python train.py --experts_per_token=1 --normalize_top_k=false --balance_bias=false --lr_router=0.00102 --beta1=0.9 --dataset="wikipedia_en"
Below are experts of layer 3 (counted from 0) of a mixture-of-experts language model. Rows are named router (the router's row for the expert), up (a neuron's input weights, with its number) and show model dimensions 0-127. Each number is 128 + 32 x the weight over its row's rms, rounded and kept within 0 to 255. Numbers have three digits each.
After each expert's rows: a language model's description of what the expert responds to. This comes from a sample of Wikipedia text that the model never trained on.

# expert 1
router:089086112105135096109080166165112159182049145135130087127132185110060070159112101094163125105124167130129115161182133174102120103137134109159118137087128204151146089129145169142147142113116224125110128147086135095134095146175136141121096097162119134117100135148179141124148110075159105126150100128156121074078154137125164178113136123168130159138140144122137107080171105159112106150143
up7:127198113200158166133125174120112024121146161138105076167128117137102147098109056124154155166135141111157144128124135155192140165114158154103127094117178169174165138118176138077078142074142129083161044108180145134110135127067149143183125161135145100102083081140130075058251096140152125065168056133104053169114107153151126103141142187119103043146140100130144125134141116135106118135127
up8:193149144113140142075171084114193102185128145152161075177098090174114094113098103138083106091123075096119116168081146069131125143097131149131105121150140113162145146165132124131142099125106103116101156078143105165100139107152167085124133083131174046146128127149161110143143138138156118109174180110163111125082116204132167186129110140179128111086158146104134122097120128135148104146127
up9:152171108053103129101158123145113121126144131145103125108123133081139218159113107117152188138097137147165103195137102156142132151122098152103137099120142143157175114122082075147152109109132074117134115162137158137097130174071151151131166159133157158140137171084170129144115089076148081139151102225118106146144179104145069145168147123136111121139089154117119078135093165183159117131141
up10:107087129150145137171151124090102094139130162122143121154085095133136142170100119085098076108125206110107072168171173162148135164118142143078108162116142112147076104118145138086127151161150065063111081156142136160097066149150079135210237093051115094128143118171119155137182158115086103148133119100157121099160114137138104140153095122119111163077191107128135192150141155118125165169100
up11:141157119172113126194132145139086125116135154178108074107166142169094053111125099103103178143125107109193164158162094096119119142156128115094149107101181124095156054129114124108171116107117104155106142154108149115154181173115158158182152128138082105080115194091114126125161130157148161127165131193169094143106118151099175172125187141088121096152102128137117100121159137120183107122129
up12:117099114108103106170120154096161128131203148124190120113112121155130105138112127134109107098097117108113128095146178145162110132120126113098157140104138176156107124143117141127128137128117159036103124116062091116150084180150126096106145137098095115144099174157064134150177139097131196157106094096146166079114125178133152104091112091165151167096170119076092105115088137189128083123165
up13:101157118109144177170137099088142148096145105061126152095132108054051162183082079140104084098121100125163064139150080092149107107141163170093159110077073140146160120105140133164093161123101121102148114136132133169080087192089117140122164097094166121073179170143115117083183156113099179124135066129143144114168126075133113149095143167141134129120116102141103130141094135175112128072129
up14:133148149182169116120106129135136102119166146136083125100140121065103142153082086114140089126079085123140094140148076111136165130105127168117134150105186112147121093105104137168106197108122115072146132122126125126139069141113121190127147117123164123148102139140124073066135138070099092154141102113165049159098108109111125122089128150157082132135190094163068154146123164120153058071153
up15:163059165065098118134191142145181129139109168109124098137146151086124091114111144142139135110150172111135159066059138099121128168172132124099180154154166140129180078097137173167165072058146140117092099147052131161137138167179109191086094063132152122156154097106100190145140113131117178133117151107118149136110166143173068137132128089061150104150201077177115109120116138151131161120175
up16:172137091118180105170130122161107088115152169118126069147117107123102089184096116083105126118076133126117111176100191175145158118115180118062092135151120171122136078103185114125092137134136104119146083098068127174094090139121149150164149144100110145110050134166178159073101081176077149149165075108077134135125156151146096145082130100116172161085170115100082107156179174141159114140162
up17:119083155090053121112097113125043079119129132191082146193075166080162065124113095152127162154109196090111149099091165093153174206123164145173122134111140138109097132099117094118125133108153140135095101137075166110127135147091126161127091128047140089077099122124096145041192141152178088152149140132152086103139158153154101152167181156093094081174102147096136105097170147104121126146148
up18:114068100142084113117184152136112133166108095116120101175143094157110153076165160105120171127128128093150142101143187059112181097143093163164176116160124137168200076144059117126160224137153124104161141116087127172116147121203106121131092130058124148112111086092128103137146110158161109121146154096095157119138125071096126147111076092172092159139127111180186118102142156087127181160131
up19:150124133107112099136074174151123150105162140118119144132142150089128077132160119128099170134118121118120187143120097132152094083156106145103123146146111121143094080150140130163154116132154114122144164111068147087176111155107215096093129106100108144075119165125120165128143057178127180135146107159133158131118114085145136129108232118117117120158108130106152069147178125086127107137151
up20:157143144095155177133122124118088072118126159178073139114116185073160134129105132138108105134080121144092110123095107135156168143119134060205068105128138147167128095191150144112133111125169149108083164167158136121120104141100129094127128125125083105124112149134162168086154102084113104120131131136121113088176201160085152134100111186124173164102102114152130075155172198185112100127104
Description: Head nouns of names. Final head nouns closing multiword names and terms, such as Agency, Society, Act, station; also coordinate seconds and compass letters.

# expert 4
router:107093145209130128111112142150096093205115150181160092163158169179111099143108081138150178118087149101136160151119137144136190124077134113123104075154133207123103082145119129137193146073103126101118109113073132108119137120153100173152144096100124162134064118186207149168125121139177127118150102123118123065064117127078190125092179122204148128106143136154156128103179129155155143123152
up7:132170120170138186173112126127109139151096152154071186162112086078101096167133155168122159155156107071174139108109165157128152128108158081122132104154141118098091178110117134166051143103114135092102079157116090136100088126132132206143186110151148146159115104113148112135076126103095040116143107081142102122174137131124187096105151106084148100095199162123106197171177123165139124104166
up8:078195123114145131099054157160167126072131145147149080133082124135111105142144104133059197105086122090167141075143148117202121155146132124111078142149187121080117131113072097064115083079082158132101136094127111161127155166119118127085110146092098084087079076131123131142129104109119102134139128076141130100128105075134115124126053131121106116178165149042164159096176113167167039151141
up9:130153120099166124161105102116135180121155129135112104165132148144141135175145072120091148149165161119106151053157171143089118097192108079101088144119108178188086128120151157069156100110127117106129153081176110121089127197191098092142104115131136133109175063180092116158169116140191170109108151119094121157139076167079132097120191124191095123065160130118095195153192130096121103145174
up10:145117067108131125163182114073177138135170124134107177140148100095111143142109151143153131090083144108099112138134178146180091127168139072152108155116180153161084148092133129087127140118167137094126149134168044116185117203166099074172112077158172122110068168119116159070174144142137103136103148070090171082103108097158110105146128120128141145094111098111106156155147135104103062178159
up11:214124130151123150155123129134119140122139152131123105145134110084155117116164032160079088113131140087178160161124118087155147083120133156204076114068174089164186089116119099188119083167130146129157152180088130132092138121120160090088102138158107117108157105141183167127166067142098081159103150174147062183143145163156103138139097147176177122140172144130127104128161121151133130171153
up12:155159069126113117149127128089142128132066114110101136160153148155124130134087125122162081108169131130155180130155133150130165133216115079173092121136148141161165159112132079187148096199161159106114118131084128179109157116132109152067101104146143096054161100143113140186124158121113099155131134143215061095113131126113159144111149128112125146125158135082180128139110121174155112169126
up13:164100097094205123154130136149156151102149143149120084113131150154104114148167088138111092126140139062179115155117202166136113112087137134120167153148138137111145114071117132153141175112136205126062167115076084128174180146139137127137105143082151105111194097135117165138081127090096116146123071040112107161142160131133166109151073127187139100188148166143109080029148105124083096098195
up14:105195111110184123088120099166148116128115124117122138175131151116116139131118120052157165091096154121149138063169121085103061088066136123124141120146093179115117071107109130077137092145135151112130071111093176153099142122083138084141103096156105127145135136166124145096141126130156138146093105148041147142141079159136154084150130175116209201172105150123097176153091146125100120122085
up15:148127124068113141128137169124144084109146140146131102125106168139144097099089116159121134092094082077121085080075060151127192068039165155138185173129100137208168151139169201100148196090174145097079099114142107092136084140148077079139178132140123127089117099159179169082148102093139156128142097143162164104111131151057095186148139124125157140132151137172123117152111142116143095126102
up16:139199129152132066131180178125089129107098088149130103111126120137119103172093126084120099092122187137098097107088104159102169140130089097185063188126086145136108140176111159143084166094090159143086159109166156126179130115135141143128150140111091128150141084144152095126141125141149148114123015165137149098142155063108147141172106141142164076086144164109162157161083111084144084156125
up17:142123108071133114114101181070091106122188132114131060087154213146105093137110152143108167069109111046140088106157140088123127194055112126185148113157127140112145136125158154138135145120119166135151122077144168145137140158170163176080086116117143073154163130128139164105192089081209143146181130155141145128097119089095198164076154135163117197194167170092107116134161133116159084118107
up18:141150097129131077087097137145103114172061157108131129179147095131094131144150141099153077114124073099153115164115149138161147150154093140154147155147091171133106127135152090150108189113148212159147109155122158145091128127092100153176136155099170139149150081163137130085111122090136107148158104111118082151181147154102112112066122125249092146159158128162126168099179085171128122100147
up19:133194130136135123126125123106065100145033088135136107117104173116148093191156093168152148186076174142110114080119110108148104131141166156120103113121165143172092076097084154085070147173150110132158137142075162127089165132140099117086119087195107130112120100140123125076193144137152124152086082146127157112134154117149151098149152124112089095156118111127229158165111211155110136143134
up20:118120120146087093120133114101202132096144110108089102140156126101089128144081070131129117105160168068191092084123113147203125085128131190130124110077138116229186043144114166148153151110167148106087165146089140170065165140113227132116157065119144108100091142108137145114151085127116104153117118135168127123126165128121111189157166134159186119119116127140121141131078131157141161100169
Description: Table cells and results. Table separators, numbers, country codes and positions in sports and election tables, plus "with" introducing a score or total.

# expert 9
router:160117124136145061127149122158086103151070143149117125145126187114093060152130092160107137120065154126141110150130108185148116095108228130117075178103132188102148095091146113121161113137123157108096095126125113156151091173128152152134113097112095119085069084145189148119146073128111145156149133111126095165103150161113180097052131138180126162075152120100170099113150183165121070167175
up7:143116082135178075154124124127102063124101172094088069124090104204122137131098104087120120085086111136110119136145147134184169123071124199115133150101102122096138171120119125148066146164113134095206128101096138084135189143132173097152132119204153115180082118156106119103150153092102148090144111165142145094154136108086184174117113148167051143148148131112208106132103168109170089091130
up8:115116098099081205130114148084079081097092116131185156155166099080102112155118100095152100160190111092051180125163181098159083098145177120088119102135066124121099146078169111149057170151149123152137106137136133161112149126191112171129160086109121087168160167181157097056113092157119079107150117107078186152122115104141085157081112189133107128096138117159085129108139137172163130174118
up9:131129122103170157075053102169129119087138171115089128112120144083098084193063137134095125176098144132153109187142122175078073121124138184108159156128126102111114097149176156108108142162116208139091078105124098106173098123124187151180114105193138104122118187113124087118136087148131142139122147166123162108106166131063123170118078154118123120143109087098136120116099159098116088143132
up10:135140174094102134188091094091134126227164179142077081132190083124137106172203143125202145130131183152120120095132210103171147121137158112137090094142087126115097090147126108120113140133064097125116116171145100107077047123142122213108108167161074185161127168147143121151109137131174139097136136082134109151087118109118114137082183150077151178115156110195133062142103104105173148129134
up11:100109112114140136122103152087048062167115202158103084113125102130066107214083033127128138059126204081172101155129164093145158068109105136119096147145226125155119070115115104158096135113119155118088119116090133118100095111174124172077189089146077131136115132147126121088159109064182117164188108131179101081115183125088151139093118174076170140169183159125158138084164124114128120144150
up12:146141106202211145143128121146101133120119140125115069082098092103122125113111103090151082090129135118136102157113097151191125139077056125062141090105159116114160016170061156116106209169086098143123161118068169125071107150145183123178146131180147100125124179127151160075063203059112139104198092166150127032166166151119160111139139173131111158106101143101151097147113139100131158168149
up13:132128138129165141118163199070139125105141131163210134147144150086110143131182105119118122142124085085064108146128123108180098149170164120076148070141137138181080177107106118080127155144082168143158137106157145163119138132151167130126137143123089090144162120159100132114098053143100139123143122116137186123137156139105109147046074186166146108091131123148081134139102108167154128163169
up14:090160126101133156152140187125131154156127079165163134134105089192121108229146083150154124116113154111104181106103151128163170187165057086132103129096199090127129141144141082104159102100185219103124158124154164077111112063128030114095125145117056098117214126137145143102142093127192186186131126105122067124111096127145141150112111083152156073170140116106134177122147114164166150162174
up15:104067107139088119189148134137133081139148169119113077094144072168095086143157045142120128112143162126141088135119172108137142120105159089104113071099134155201127166149108137156066181065098191064135111150136205133120157151155151123144181035093152125174103094155141084095172079076160206159130090141136131052087113081078158113083191127145170127148172125167178193114144092140099117141129
up16:101088137115133106170088143150084149137143203138128094120107073180114101125102081112110121088122199084143127136127123116113141107140076136149104110120163137207171125155135106148095139116190185106158116106065128106072112134184129114070153099138086135106158133119154125125129102096144179108199085112148099098070150191074171142135105168176098149115148203117136093110158153146136180147161
up17:090124096162118142183158161100111104176122123165161125181101089089106138156090114069145106132082169110128125154154152111118134131089129111118106116136098163134139105101110118081168075099117176100107118151135122124120147116139136135104172085186057130112111131125144103109208105136127107224122123089161065136113116152124104124098154153087183143085121127109153190126124136126104139119103
up18:114091120079165100132070107075166140168146165121135135142092113136134153134087130098063131133063142147101177142151151123167122101133162147161100091136090163153105136087137208157161115134096165065045123196105080115071145164129126102148111122151082134155116175108175142096082073083117077127086150155067110131123112181133200098123085089137124159083150168190142129131179121059106092083153
up19:143134114111151121104113105081138087095124161114160151127119138147100105164081108152110078113117143115168138113137187145130157092129125154121119134133163145185181077097130204179093139142159173149125083164057125159133151095144147166116159103143190131112100093163147158075100097044129157148188101109099046080095154164136159209114160142110146142100152148187165099115092078186095152101161
up20:101102106114138138128073113188081141094156131145119120124187115134123161142141132028083094089077119103202181088081088093098148115124100111107123114140094106136200171142079109117167130064121115153167104143132123111132146085120149145105136111152128101110120076127121134164143125116150099127118137185172136124141134090125236158172174143168154110138131147122121150112143152134188173076138
Description: The and line starts. The article "the" or "The" and line breaks, table pipes, and heading equals signs that begin lines or sections.

# expert 11
router:091115147112122086157134130102096104167104147152133141161119100141047075145106067145161109119130184136127143156153093122122112149117165129125151121138101138165143113111141130121132124107096146121103112132094096098136149145136176143112147083130093088105117139167249103153164086080136111173153095087121105066136145149101191134098114146138139162149102101128125092097182180138149121110126
up7:114129148132150077190072121145165084127135131109090107156237156116140130134082043118093154139108119093173121185116127147163161104144187154136129149150138128139172127129121158123133236154169094144107107115143164150122149160111156166190137134103124098149119057137206151090107152062120117143219132150176120135139070059121105088133143126116123100146130120135140146031134109125125194117140
up8:103151153120098150105094146138106123144148097134116136132174196082127171144111124119130134164077167049097109093076164109141160097159065138101130103137165154097108146073045106116108103117140075162084136122061171162106133132134085091132123108127152148121125119159171102114150104146107170134131116093103148137105096128061086181182117112137134105156155100124118163055163144085134044197131
up9:090097123100160076116104150125136075199149120098146113094142135158083157122125136134128184166116081184185076148149137130195108118119124091148131165078123153139106145108128161137162149140120147152124117091164108133117152181142133069115151089115132083101078094131101106126147125108174184156080067137136144149123104124157133136115122179140130156045143175149157075160132087209117085101187
up10:167077152121135086116095138117110163189188155117140130070093109111097135183094117125130163178126108148195071115143148100108094093012123122103174154105175130064125140182136094117150191146092120076193099172143094207166124130087128134163141086108129061150105116121074167082112112103100118145145157189127139181144112108104096087111141096115150108098135140105120140088168142120144112170178
up11:157112122163133135145166108140083122105171142189158101095141098163130176101087117143119119082103129115096113084162103184156101018097145131152146123095137147109110130141112088161090100165089157135100062130106148098086123106130127153136114158134174143060101116177134142120145111069155167092152126124151177067128061126111098128145154111159162173126165140129084069149107188120165092150163
up12:104134203064138164110145136128133153116108186076093105112088101115080082170085104176100128136149097072164101148177144135144119148080090155143142089071122165099134126149093101176124158184096165161083147164101117168075063123110117170090115125143083139112147136139081139128241117116142102132110135151163159109104151137166118114102180125150131097134176103062169115085156099150159059101150
up13:151152110145155125106103221090131089127117035125150128114134141100154142144120117094137097111110188133121170150156157103137143108151149091117132159141124132088158159144120128135162111144146137065088117060135121149166137164120021106110079174199088090183150078149134111149135114127174099129142150084201132175119196167105089138111120122105161177108150094187146096071117112101153032091150
up14:090115159123129060125096147124150100083141133165137082149132157142087098137123118115148204149132143110191125140141116154151153066114072176197055100132168127144153104146122195131134150118124124084122094126089144123113127140174099133179164141116159138114133090141177122111175096107133130203146115100126091110152114126091110176181140116162167132045173164116184124055139129203152128089109
up15:104135097066178121111109101115102132172112138172105101125125170093171153128096135133115107135145118134126137149110110114172115044062156122080138094083144132103159134093140149086183107094133107083126126106107182099133126111132081162105118143179089141114156158162125115067148109109170137119156115126131111167041154205168092090063132145104115060128103149115126163113083166181148126118137
up16:118131154059095104158079123116103146145154149132137074123105078187073097137107137158113080146114099129131107110125131153130161069100138125122166130151098136111110116158141152130133136076092103213105155131146121127106124140106079115100153117097136083121167127164085107111153124145152138162106171202135141162091123154150130131092149185136083090113116141159131168082135137140117141064124
up17:098126112129077125090157176113134141127125125146158150089143117122128111120131068138104137113078158125134115072138153180159135145154134150149123100135173124083169122141123222177083138065120063158111123194140079056124067106129197132094105135129126129152140133140170126126106153122136196128146176101096130097148159070099145196128096093157163137152220120133108103129152175122154073071129
up18:111132108098072108086116129092045153176115123110102147111051130203134134138129162127075133150151164140141106122095160097071137155135096089120123095085227128103146118160139122073144070113197168127143155082064153157128107128121101076180147099090121144118127095119179136069160151105162167104202112147109099147133076148141094071132155109158149129105128195147111167157164131140197133131157
up19:114103123164155156032088164163131157181185190172077128157146105173147150153069080141097163102053150127137099176108144105182147116133139170180147142125107143144086112117108149105146111171175199152110124137142042180073150107137113150106105149135156118151088115152183145118168124100134092081103115132136109155124135140107119118139168145162121174118145140123134143142173124133170091163129
up20:145099109161118112132130132140073084083160090061103116082129128123175134128162082094109130094137120041097097127179160111117169129128084179140125115147110124153152103118176102123103188122147104114115103185118136136099096154200175201150144132158106166165094192129178151173163124075107116166144123138101108132136159103090180137074127101126105156133165132167088142123165151169125127183104
Description: Foreign word endings. Final pieces of non-English words and names, such as French, Slavic and Portuguese endings like ges, icz, iva, plural suffixes.

# expert 2
router:134107154081172135137101186133105119181082154238102106147124103133114098190116096158130131079091153139191130134117121106133146156092145086129112104097155175139140121136151139134180179122130212069112102163144108125134127136153126179136146126124069177087100096089163124087158080072157162114113115124125096106120130097148162092085105153121131124109159162171178105158150138154166131134180
up7:071151084122089130190096113167099093159117128137114129103135115103129131104142122076122132104089130128089133077110140055095135092164144198065146130195146139133159096187135212073091109128112122055163144119127151148094069101175133158082211105151141133068170110120150159168118115164107127082054104093164124120187119138175140068138143076170065103084168089114128114114113187166142185081162
up8:113187105129083126138082165193091060104088205129153136122135131150142132158093077157097085081137147151123125094113117149172111130137111168216155089106100118164193131160136126094151109087081127109131090111149144094153152178106166118117160097112119058136152063148142111150127125108143100142094140143102162123141160103116170153099091143178132142159100160113121131101135108119093144138110
up9:112111126154141132200096098151153050105111112182095078146141165130117135131094111121170153076029212117101119174117121156155127148080134094145070120129116207135110085090179125091094190129132171124135152098177078121161086183111130124124110112175127129122119211098233138129127103132115150147143116129109116077147155095044129137092101127124113134078072111113147118073109150096126141115105
up10:113159215122175129114070133138174149167124122122085165077098167107129127112131159129133126117078194112126152110123158163155105125124139112124116144113097160098128130140186134158154104128104112134079071024130107089106159142200117127172107099088149069168163093148177116202135191085160122176176126116097160144148173155134116107168113143149134136074107170187117102118160083134108147104188
up11:072160145129161144206123126179145193094135135085116173116053107138122136153137070117120123093087149107134111089107110165151154143173096132112103100072104150150132115149125099119128072126132149073169152109130147109208116084108074163131156116116083122110139111117152149122126092115172109175081143159093087109156080186183203146142088140177149094133164099136110124111120151200129164147113
up12:083129095104127140130133107154126147148141102124145156118132149154085094147108114085162186141113169053125200149169108194161175125180124136086091176174177190110167124139114071086198143106150126155139088126101153159116142148100085175160144115064087099133099143143141116166058118146211127165127062158113127149133107156092136177050135157114094139148086163115124115074177119203145112097223
up13:109136145087116120175134032129130133117102130102179162123074157104154135124170094088146130140161115146178183122111194125089082109178182120132127104119187103160149156173162152128063103115130136097108131184127098097079135165101172128113142107151119103131136201124104136082157093116224095161107094133097102116136132129164142137093119133119126147108166127165110129155124116103118165151116
up14:080130067118117094158120128140092155115137151133118191147068119119103148161147096135114157063111144089141107121126087097205144162149193102089101110091134149121113085147164094074102098118154055117174062150166094105130131174139170108148119091113129137097138168100119136101167075102106168102120120104168174126111138116088147152137136162153095170140107100095159134127139098114117149177181
up15:139142132158137110079080134172099125159091102090174093165052159142099169163134142115156125160145137123108146194133156103216119115101167134157155107129052145078153113150122108109102062185080117135104080129103125134079122124097123160130159135118154117130091131218099133094117154131206112114144067075086201126128136133105121126107122157131110143109060098122186143141109074137144171095106
up16:062110163173153100172089197236119113163066134106120121105084145050075116134156151157159104151127152139158096128151141121173083130130134143073093083150187107135134170064116151116083171168149132133098111170136113132158139147080093143105113051159121168116130116135139154128106171110103121151113097137151157113144106163132147159071095125094177129096114160106168116091154126148070159107115
up17:087120116070107111140102155182110179106132190129178173151110161061149129131162120153078086129143185148167148133129107088170143137169105104130059127151106101088120129138156129066123139120215153123157182125124117088096204183140118115084136051147146155162167083110130163147176128143164031146105124105138147127081138160135153125120111117102158087137134114154126147148171110153151174213090
up18:068176057085160107189133119144141130155109157096143114126202122076093113147150122095090179145071155131069110118105164106139131141160143166089153114168133115094149138180156124130074112129095166108178171126147184057072124128188160121156180112152110095111110128175136139147173106135135177117123106161137139114147113151127154087101179085118134203099129120104117100149127118161155175103113
up19:129132138130123158147116138125152156123091120104152098166190153142086153147197133125135131148146146116136171103154157081081162109154079153100114075136172097203129129121079124133155120185110122149129110165097168152161155131161123119122119098199069157141190131123149073151128149086159172112124100103082140088143163138150193223105156098125163092136131119101169161047116120140134080099118
up20:167085101160157069133141148233113124158121112140179129188101118168083145131152115170156138164142131123087114149116144152104155090125118122109096101094151094123158077092086106110138115101177162085131176126134155142111117119118191109149131114137166086138124160163162106125072115142159119134161101136101084157072144137076157123094112152117110095186121119112132139087129206188122120133079
Description: Copulas and predicate starts. Linking verbs and words just after them in descriptions, such as was, is, a, became, named, known, formerly.

# expert 0
router:097097142092147093094118109145071117167187155197098144135101074102078100157122108107099168121107153131125131150177137143117137082088164126138083129110152151141135049105127127158163121129141135102105071124123143106115106133176138125129128116157064128096042119167214151149158079109111128158201132118116089108067160104089172117063132144168139126098150144129126131119154198141101115127207
up7:154134193142143198143146107105131134101121149136116117170188234120112154162143106135197124132151137132131115124148084088193141159119061120063064132121121158194117093138103123070214062088155109096193163095141143119089128126105121116160148140086109094141068070130183148160112132117133176161139159082096139074083115129137157150153150127145071173119153197127110127180171160150095105080116
up8:155149169155152140147077100217131098168109126167048126107157137115106137131115125083113129104099145091150127110098134224119155113097130164104160093117106115195128147104116134113131121155106152195124082084151112085135043114176112158124188083132089173077163133137077141119106166112121122207094181132141105134122109127162184120116163141137128158118125129144115095089122088164144134153163
up9:118192180139134098187086153148094127141147079129100154111125094119131123145050108195099142100139199095084108124132165162154094184167116153127082112110105147045097092137146158182129144139135110108170117122117097147138076124101118139122173178086095110118186133129117111097097158118158113144147107131109147123072081143125091121127110102138147124139098097092124145116109123145187136128182
up10:138170117104138132140079144128109117149098167128146159071075146153114118114111139106146083120084176133078122130143152118138097186144108093209065164105113139169135168128166074092160133129087150155131147102093174159160091096105122182146084116101070187131134128184180164158101132147094139138056119138193161102172134114095109090127106144150144120122143188161141079066181082131114108120157
up11:145185094112160158166160229093135121144108143115170140103050140197114096110149115126142122164060112125106111119126097082144100078102218094113128106139106155177161092119162200142124141138048148097121151134125140130128159129110136160102189115131106111167117159097153131061146044133087169133143082126146167145068169137136140119143080160154147120103161154127135117199103145150080118110153
up12:109130115210109157111154201141121155137108118180186122185189129108064119142130125070170068111077165101092099158099162141135178153134147153103139115086131185138140170159132164120187130132097129164148191140110119107117148154150166151151139092138105193116072143120178119134125119122096112106166131118150140089162191113123164158102165111123112117111143094142141100093142081129156115171152
up13:202052171150115086123109183116141119228111186166131106152111151129127117121134108130168085140177112119093120163090138159168134105097121171100104123111170137159117096110109172159106180094116116102089125099149087093184125111155149139172060122171127114107128183105173058143129155131145080111154105113127148137110134122124155139080128114166190163163204160139172122162160144090122097103097
up14:123093035125125101174106092080176123179135118154152093077175130164140136154140092095174184099138150171121084096147079187185098112158149156116110141134090175119084171117157152080150094158155170138132130151126145133154163106130139156117168081152170098169155202180123121112117094099123135083152127148209141115078108131135168098158128141107128096102160134132195116147157126106160133129104
up15:128095151110117159168139158081137156190121133117158095192130155115158107100123145119082131050155119101123146119175156174124122123082181078130108127167165120165116170100145142099117118115161109180094142186091139126140096175173129177128088104097182131182105096159125083199108131128163101169146088144134083127090096183112137117150167097152148162140135145113133148042123125191096088152130
up16:112133108088146133133096123125125129192122195166071145057051144049115119167085119135105140185118167156084100142136095112173076131177089169124187100120165103112146081111145196134124139134096157163102131143137128116104093215105193127203082130149190104169124159156075124109080088077124107135162067117093130137124162141125135117096110152116133127148104148203168107149161156146114123132160
up17:150089085133203150189110118073107125162120127119091090116133101088109101152127128081122062088050118129094094114153107143161103086073160176156097100177081134134102117190128088149148161142070185112151094121157097124114023147159158162166116170208105162142059114116116097131140148152101089114154138108138080100188186112140161094083136173132106162072153161118084106096142159144221154134136
up18:080087116183090131098120159100108096158107143167112121133176148108075125218124117135120130134117152126113123126119113161120140108114147161144071154097106141219140096123097111123116095134107115117093131068098145127059094102159128093111168114135116143055165163122101120154140063107132129115114114095144094128115150179096165144127099136116100120126159073117123089129126104155201122176124
up19:086133172143110106154118123120097114140075179185109118109128121104083129174159144145113125104079174126099067133134100141116175170099082172152100141114076153167158087140116110128125124146092124062167128128122099115075121153151160119127136107101114098122131138108100111135223058101150124111105113108169039099179151127105132195165082182092130170116200071137127086154123109121165175175084
up20:056119102101144118119086072148080100101141201084172110083097112095138113161121106169119193219083137130138090130107143175225100108157078162133108129098219153111126070153174071187171142101102109129131118091101184107133156132124107130192151152071059142096140089135138166143134108137147106123170079199200126184136110115133176090148131104156129133153077111082133122120181133152157123140141
Description: Word-initial capitals, parentheses. Opening parentheses and the first capital letter or piece of names and words, such as (novel), Walking, Kerava, D.C.

# expert 7
router:083093126110136143165151116111110078131096181168096126152103151106072047167100087145116138130118144106143080124124144153139143107069153139164128097122132138160166096119188135166130122113094170138099128131075120074129078146230161158138137086127087213107116160123190163136200093065144113164115085127137122046142201115070174170111137115153162136087181163110115107093173120151178134176133
up7:144117106165143149114088078086150124141157079156096146143159177142132112107100154174085146101123127105174160101105145099134118113145117099151151128135133125146106122098145107083123131122126141115112096111113149116136130157143173101143168147104110091068109058098182165104157129045112068158109120088161144117143137123213169143135124150116154147141189165098101130111112172103138160134122
up8:102108152108105127191113130145089210078163147156111110172142090107125072135155104102109086107080181103142169121169111155087145057080166160119144090126127215110118092140116126090116209111096103171105155068067178138097066167125093075147115116130094169091071122133107190089172142098110139170144100116100165080110185139021218142074185184172111137108122158094148178102161120139138120185132
up9:099106157166155076152088161142112083136145173154097106059158090133147089117131125133106147149119143116144097150148119097106102133172125100117135113118145095125141147173120187179079104134112146170189141052175093093071077140201166148131081086189080137133147199114125149172110132181117157123145113113079092122084094115086107186129128128118146132110161103145111128146155142172073060099137
up10:074111108164167077159097105121150183092118142114112172152145137111119099177121109086141178090132170105126149097166079115094147113158130114091176105128081135164127100119115116101132075161179129123068145143153148134106141180124091078165136100121164052052130121100217091148121128157177171143120127083119051107130188131147140158177181164104076180056099121128166168121211138130063165152145
up11:107123088139189154116092120134100063176148104168073135135123143086147161140130122137138160124133094092136180113140163125147098111190103116125097126126168124142125144141116135141126080169195067140157132099144121151087139177080102110169144120148113101134112122115175172067159160153099134087113166156093110178076093108144187064144133107128039164123146185159101157177097179149149140080164
up12:144108133162207078113082104127083150150091203115117152155182077126115163181104088129126146116140085160154137133160096100098095159100100152123155124176147194070105147154080103081113154169120182103148118169102094096125187173046117140147135139175145112134070093100155109119096107129087133138135136137107105115143108143096121154113075232121128130080127145191115081127080122109186125091132
up13:088079132123158115144132123108112062184128159146121142128141074091077120137084106122178095147152147152141147129155120136059086127158124136102164136170135109113173111118091096087102099094110148141108136125144090137074119208114114086104081124115130085065124147154107089133137095035176163084159095064136150095136090135108168146161114171124089147119041092127116049175146227170095115103117
up14:109132097145130092197141114151164151109146155120122124111079087164151142135044131092120136100094143129079064117173057191144160097110151124164107118230187176075173157148152147154154140103139170136153141137101176150103096144156171109149089062154095126117101153147160113173070157103119113153123147141052088113070130077123089131120097109149174185023178093140127147151119138218123147086155
up15:107130099097132176137130125124156171163149101069103143093130062095134063126130154208135088095137185115158103087166163138173099098120136153071128096092130124196067117129158122059128189138139115142136184128147100122145109102073161166131127127123176146120114095116109152101119142079115099105158076104115146140140136179156099119094165132142131096079165123108114205115132108147119196157125
up16:122128126122115110166124150094129063141151132063116140147105083103115139126092122182075146161125151127076131087100149142150160106121106162070146149097099117137074129128144128125115159092085148070083141087117199126144117134124099093166191091108148132132098153123131175069170186111088210193190053115158129148102160099117159101127165154122183097112155069063133158102143118085127134136111
up17:111179153097097105132106126187159166114170145094109081131089178165114088144150064101122155145098127170158092133163108061127158182181093146144114089110162198127093103154153187153164164151108141123073099152141108118147095136131106138128204160103061102100139119110137099144161081073133103112108155137147144177137161154153102116087129131162166087165102166128138121130125196154094177129099
up18:107133149087135132174121093149118086126205127139110139138087084102103117142132105067121105117079156075149095096107151119145175095113129161112164120165139153086111061114119090160092181084100061176135146124113168169127087126127103108176179088121075144145133152157136213112161096041094135120144119100127127145106182149108192099113202176206121146171116169071116151064154185146173165172163
up19:135121109112078176100142111112122159154102137163099142143046133123091156103123151113066081140117131166144099103135140141144149107123201115142077190168131166116151108080158141105140107138172156172140158118148058146126193180133084098130125043164150156134042135201144134063141113093156190151108121075193178085128131144118116070120174138098096101142156177154131071112161202176092185101167
up20:098098161127132097064130131074116175193090097095122107122103097112125145099114163170079170121122150143192170161111087191154099143104131056141140185118116141119167158077178126118131102175160155082162051136154057128116087144088114149124108181125116145126121106131140157177182109104138157210101150147117149071112106127102119117116111147126079135119108114117148123089171107104161101155111
Description: Nationality and place adjectives. Endings and whole words of nationality, place and domain adjectives, such as Argentine, Indonesian, Moroccan, British, social, football.